Below are experts of layer 5 (counted from 0) of a mixture-of-experts language model. Rows are named router (the router's row for the expert), gate (a neuron's input weights, with its number), up (a neuron's input weights, with its number), down (a neuron's output weights, with its number) and show model dimensions 0-255. Each number is 128 + 24 x the weight over its row's rms, rounded and kept within 0 to 255. Numbers have three digits each.
After each expert's rows: "mostly gets" lists some tokens that are sent to it at least half of the time. This comes from a sample of Wikipedia text that the model never trained on.

# expert 86
router:144156131148073121104103117108143136144176097120159082145126112129131129080140183129120124122116168087147119117155107164101132101094136127156154177141126117148146138154157144111108128147137183129147117101120094138130077145097171121141154094120118124144130130142118082166140119125127138077168112146136132136118148105118136115106099118154093127189114133109113104127173162113137100142116105100109106145122104123074106104132178148125132127146109129118132115115115167142089115108095154135134103101155107151114156107144126166160105124103163111151126122136084140157117147136128120101095114113128111138113124120121145150068100105120125119106111130083077087082166110092158158163137144125097138138125109185164171131108107131104097111110155145139114173117165104134125137111089123
gate0:136129112159093096155134148141141110105109108143110121105125113078087135135105073147117137133194082059094110122095105153150138074116145131142152136120089092107100089194129120138112109152104147125144126162141149121141143103159143132130149136196095158162147143145101133154148137111133133118111103168151141108110100182156169089130141115134099077165138150143115119116138147119152136126141123115112121127097104142108107073108126132109135137146137111150057166140114083114133127132120151140152140115150132128115180197100118119141126121131146125163154094135117122145136118136143127119126076123147112118099123146112156136172126128143098131115151124129136125118146120139109121127102106166115127103115164110144123141084084123134121138130132088205100121123157114123135137152146150
up0:103086143162075114120120135116138103134127124149125154150122118102159121126154110104155173142139147171103146089094145184132138170147124117079120078138198126141110129146128109129161175145134115126147128142148128119160153099098132086151131150111139124108133110093195084127140134162164119141143131130121111134132139152128131147097101142076135119097144110097094148136128105134161117128142120132102157154158081107101173148097125110109168142150144086122158143138139127126116104114100108123115120101134121104127142093112091167098158159129128090154136131115120155146206132131117107099129139091155137104118141138137142116161091164108172100143097128139073157139106113148126098112077144123110128121122173141126146112166105105123156127143144162077114143166104120118120127138119139
down0:147176152081088129140134149133138111094118147126116138127110099128120122186124124136134146114164120155128113146140080150109116119153097142123121151159136123132107144102110148155086155093092096143159091147079211186153185122124158100175148097156090150110106138139101119081133124118137110138137146157137135099126142163110139099118150132136135109105106172121115138139112134112096114123127089123107137138089084108119106129111135109075113126139140095148154160143152131176116165115175106128159151120105136113088141110142131130142121152152140180146121107116112130110154093099190150137129141142118133135161155131138145127130118102126155110130162149123126156065129130129131125113079165143140111152086150149102133140099140086156105119124118106177085152125153113098132134127150131
mostly gets: " but", " or", " and", " &", " others", " so"

# expert 80
router:125175138122086136113124111076163147151156159127135113130117157126131160109167166144154152186115139106133135143107094144149104110113136155168132112118138112106086135159134148134105116169154151133106140101136067096071093133095162120138152093102107108138102133118131104144121140129152118105184129137129136127157111063112119136124125083159109142135138134131096123137100144127158089135123122166108113093095105115084137090116171123132142110174096117116080125113123149132124120133115124115125114102151116134134110109153129109137081160082148108116139154135109159145141152121155141113108114172137135102139106138173107153113113111142188122096153154141122090132147067104130099145115080121094061147122106167114179175145138101144134114124139138135114147131129109104144151127128104
gate0:128117099107142166141101149067139150170080144143147134143145110182126135115114137107140127134088112156130092108139097071124126117104144120127110145109145091136123121118134112122152134136159170091123080086158158135102092121150105129131152126129085099119117103127166141134090133180105137103169126152161123131116123150140117115111082101147153132157131147121112138109126151117171080126150142113136119090118150148150147138140120131132139126142148128104104063131102097159106176147122101092122080112139134141125119140127125153106102117147119123125145158161133137111099080166159170124127141160171139174120086154136123123125104093136156172071118133128136162136089107167124104123148147167134114136090104152131157056143097155130172133128115105117135134147116109139171158116151123
up0:107108085125149172115135129131105133114104139058112142135103171118142107123159121161139097151112125140121118166114115144177125124133116108146153122132102082152111104127096134133104179150082083131133116150097144119137114108135154128115150093100111134111142153096137135093130141140151114109125147103133142140104112160159120101134098152092145149132123135158129133119125086117122127128161138121118105101149140124167108127116110113112106133110120142171188121140121130142106151129131086118175143147095155145119160108197108146128095100142128141129120108127128146127173148085140156138137154132156123139132143079091144177168136106105146122153145121141124133157096139102123088138157152078185126138125145060082116160141152127142111191128169128133133141190143079136098177123111126
down0:123137122155136175152136143120145135167129106085134101152149159188093139146125128097143123103127136127131103125106106102120140167109134113139136164133160114095152155096121099095188133129089153134134132126142129130116111152106130102119150115091142135112140127118152111093089131153128131155139110103071117154147124090134144129127100123084173112144147098145107117079155139156154143148105121110140100154138155136144111167115090161127127093154166133093141136132105101149156101146085126167107145105124154099106125120116110159131133148146143136121128191120134162094127122079114126122191161171111121121084115107137124113119140158147174128118108123141154144136146134156130181161145092132143179127117162108218127143135131098093137120145128109136118075099112170159116139099131119
mostly gets: " time", "(", " [", " period", " part", " '"

# expert 112
router:142124098149085119116101129083141121140154123095164155140151131132094140111142149128157140121108150086154133119101148155154160110079163066102111140089103124121094145101143125123108126149143156129118124143120163166125130110108129142127153089129153145100153096137146087086147173119133129078176136158151154154090126089123123113100135136153111166143144142117153126145152146126128118149101154114121096117160134158085118091101111150115129126158109102113127107112119155140129142116113160107170097096181108122154118120150128157144164166087150140091138145112116138123119130124140116091130080122110149137098144134157167128090105103106137146079100134114122099133167100118143117090132106116097108172139091190137169139163127092121127132139139174131096150120138068094153148100127122
gate0:156121110133121123102097176126163103121120131141146111115155114125144123076133108147105146085150153095106076151081153108141151149094139138135112150110091096117127074104143125077094168134188133115136148147118138154106128083091113133138112163170160133141137119173118104142140159135138131147138119136157141119133124157115150156150073170122131190107097130114146136140120106138146128091115124149127082121147110154149105107111144160136137131154119151071141149154118164141146094119127142131160125133137134118117140100131146153118144149091107140094182104126142148095106108118149134134152108125123156108150097121104130098127133130143094124155108105167126154166155150156125157121137118164147117163142144140082164159163083119109136131095115123144151177104126108124057135159095085
up0:092147116140091148113111164125103147096122177102128172092142112131125131124077158112111133130171149128093143132122130161132117148149140166156117117114130129152121139130154126147093143146117111126099167131104117100136149136148142105138105112105132105121131129091105133139130131134129116146128164080142123161139131175104170142128158143094154095133118098167069138125107130129077152090160113118121113143141106097113153113135134119095126116074136098153116189116099121130131118151112125129169135113142154162173142136134108151134091128126101139151116134164139104165178176171112170129101114139131131077117158103127139126083122116164132139163151126162120139102112127150167120137145058124117133157089125097114124156118150146175135152151083162126192153084089128114122132088142147
down0:144173116129169122119109117152143108081107114142118112122103134123129115121152144111113113147134102098155165153163153129131146157119157104098094123166128126120138132160126090100109170154163144091097111080108129135141124097107101104154115109092161109136151094124139136096099108134139104151112091163105116126153125112134152107094086151114149128128118112098185145153116122113097118109119143145121122141120128105126121182131115115103087117121097177090164118121112150139174173167110121096125172150163144119114111138164107148155128130147102114130121146102115111154106171097148147151146094111104066111120145155122123148150155105163133103179151130128091154170115107092126099180166098123109126099106107132113130122175105167151131097153091131170133162068129119139129129135112126
mostly gets: " n", " ·", " −", "N", " ISBN", " names"

# expert 74
router:112142139123078121119096104129155150153121113108172129133141110119154129112154165169142108184096158100122087122165101154098140101095154129132134142137099096149105133113160114151100120121132143118118114114127127114082088125101180115130158129113127136154126114140085090094114120136100160107148120122132175189113156104147139122095128129148133151130120162134141110151121144139131076149125132126105109144130142113060132130150124189123127145153084135093110096126115152146115132165119097114133087126176100127140159085112116122158146122099136120104095149116091144196146152122137136121103123111104149114144097095140140140097094125103148144111137118090114098081160098134127139112158094146120090162122123186148176147171153108142116110141124176127123162110144127129131163084126125
gate0:111106139115054096087109120114133152122158125131129108128132115142147171165149161137102104136122066119152127089171151144126113139135130156131130133116134079145127163119115134085155140091135168136120129118125107116100130084148119172133126097110080123123143106116117141163109122092139153106133114108154112104089127087145176126134124139082167163170122131132109128106129137129185125155110098120108120137144095141107107133098129188085151114135127125090167112135147142090125138129162105133189113137152136106162148086145113136111116151076106116165145151162107089160119147124107155117158148130095171130117127099149093153152148149118156160104117143112126142120170116126109162123141103149116155149106148152089142130087133107127159145136141148123114122133148095129170100188100114
up0:176162128145177110142142155152140094146135098144131109149104108113144113123093091106154137109145135149177149177141140111126149114121095102095139146181165157087129135157164101136153134134109140130122135142082163120147124161121136114150110164163128125113108130070114111111159128150119138156139144149073123158161103151117114128133151119141097142170127090127143149153109112062179141139142114090120125118083136156146143100146145082144097131132145132142116150120142103170154168127157175102063115165133138152105154172103131151135101157093143136110141131121133156096101121108146124144119125123151131138122139125112168076116076071103134128131140081128133125164083136128156118130152146109092106111174119133111121096130114122122145145110141132140120143126092114118157121081106121
down0:142105151131150116115144109142133084113081130127120078108134116129181093083101115109129070112144144105138125152128148143142138105086151111135106130127106151109113113145107169145092107113131114138139144147108156110170135149135155115114127147140140104135120151115087099131152114151130103122101087173141122184127105125138131124115182117172156129116144104113104151181137133121102113101128097100127138149130153145123169103156155119124090111115116139101083153133119170190153170139107159118086112151174107095101126140130155154116119130153176101113068138100170120093129075123109126138122138127128105168148089114117155124127087143098142151113118087099112117162145115118146145124132152169125113117144132121158088164157152140134093118079109145107161154173119146126100117098115129
mostly gets: " species", " brown", " fl", " somewhat", " fish", " wide"

# expert 54
router:134164115109061125113110136135168104110137106116143140128158120124160137113084133161147136165112181080143111140145124179133151097079174125133133151128115110135114138149159121149089154110123164092098126101112138114122083132149188139145118112119120129154095111143125069118135175154118167117129129165110137107087119095148173129139120140166120148171130160108137157145132143096105074140135132098113095113135108100094134100148152147137126126151113102083107112105124138166113129143091132128151097112147104143118142131147114145119097153072168173157093149113087124153145155103120165107124134121102123148125152117135130146094113078101154131073111152089114084140127116093164156142135140130099145159107116197113143133143140113132143127126121149140137129141144091112142118109118127
gate0:122069152140158084090138137123091176115136124124157144163101133137159152148134154173113081153099123158166175086115129126120101104153122153132096127132127161098117127122141070128154101151106124091140120139137130152111154157119119130156170154146135094147139122121116166150124121088127097150125170118107122140151110124120121122104153119126118121114149107157130132133127117168111107101113130144123173105127106109132119135121116169096160102134151116124121135145146171086130170134119113118169111134163102111142092116130102182120118100066105101122106155141131131105081167158108121118103118127120097178113121129119104158122118099084130105105103108184069161112162112140155153146062135167162112122086125111153122164147116096140134139107140127147135137098112103126128096134113169
up0:156100154127157142129152125128099177088117098138112117176156147116115115125136133135132123174077129149097123086149170131105104136116163155154134122100105167122105158099167156153089149152103170166112107081109110130168117066138125121110070126122105111142101128135118111137137129149142169137137145115137097136118130083105172122134185140110162145128145135154119120122131146104111083096129127147154097122154118134122123091116141116150085127178121091155103130154105147145128146133145142137137127157137092137151111124123135134143158102106141129084123148131127131128073115151142107136114123145096152136159117092143157160127127092114151130093108132173118168116126119098146156115083165133149144078146128181126127094125121139139161165124117159137175077099114107146076120115154103
down0:109131103124131133133113140087129127147134163117174171110145154139099108105149134144122107190097099125108099120097098080114148173114106156144116173139092126081102143093138101134072122138137134133129108127121093123143143081118165156100105085121154147118120103131111147136114106093129111142135141121111117121144122092096082140084122111126142129110141141170109086118136134132137152126137120118113121177124124138093095127124145182111102109160097089134140110114143145134129087155105173110143155129087108118149139161130105171106118124131112147054166161165124110078103164161128129144099126111160098112141142087155084134114146114089106131122112148123116139106158117101133122142132144153133075093109122117139175141161132136115115125102165139115087117159119152107140120150069140
mostly gets: " using", " via", " uses", "see"

# expert 7
router:119126141123077098134113127109146144142146097126174137095127138091103184111108157156125147107115169082128107125133108142111158100074132129126124129103110118091134162135125111128141107135122181132112143145118136121081109106119131123155143149120111087085139108126124107108141159137149147114155141185145157142110174090170149129096126140156126152172138159102160132127156143142118122145129138139114105106153122146070139129146139151124166085136110114106105107141130155134081138164082137102134111132134098103111158114128113126108129131108131138157111146122079146170139127123123129096078127150114147131114095141136130140104066094129109145102112128118094123138171081159158121167148081128117087135125102191136214144142104119115096101141114135119114140129137073139167128107127150
gate1:120119117127164091147162174094148114149133107136090113151137147083119157127125157116175143137145123132125116111077114174110134133124114118098118132113158125085110112142149107119115153105127116140105191100090138120107098124127182105138111114153125125102078126122128138138136121132138112144125132126127082095091157139132134116162122155110169146147108152134107128098084091139111151128134103185130089134111163130118126122092124150154134100110148100113121121133079130098142211122134143147114117153111116136081121143101125102165137102142124128151135148083118148116146156137126101096134114134122146173142113097153146194140138132129146117100178111153084130165170101143110183158111119094100132152135125127142140193127118110162081122156112135174095114117114114154106130164149119
up1:091134140104158137118105134132115141121127153136141149104124116167114121117116167127118068148102109117102120137131134137074133128135112100143123149091083117108109167132096123126119101159166126178133103137154140154112129128134135101080106118156172114144148098080087146119103146135137145131161111129126084107186108110152102155137190106118152086150172134156083108138093143171140105142111170097137158132153138106170113107130140134118155105108135118169122090110137167135132156140131091098160140146122100140151123103140138136148071188149099092127167133161157112095102146119141115074091087164081120131162112114147126135136145116156117107153108139115149151114108124157115095087083137142132094112153128098134137100125104144122145128148126136139105149170118135104108135107100125
down1:175119133118119118166127114107149127150156086150151119089141109154131102168145110131102164109081108114169119127114174152148143106144128138147106150133142121130096129135087134112138169125130156159081091105091132116206132100153095117085143119115124146157109109123113156104134110103113129109129123112133179148143142170162129118098149141145094162191126155147132153148141110117144092162115120143092143108163099131124094074120090119113140110124160123095152118106120107100145116154156091134114121152148091149105116134139137115184146139111165103183125162150138142099154147084146142154146111132132127156108102183114114112145161146117120121156139109145107123135153151123128128113137107156154169154110140127120144083069084108141157121113113139107148164153106109136149108168128116
mostly gets: " Coordinates", " Genus", " UTC", " Clade", " Phylum", " Animalia"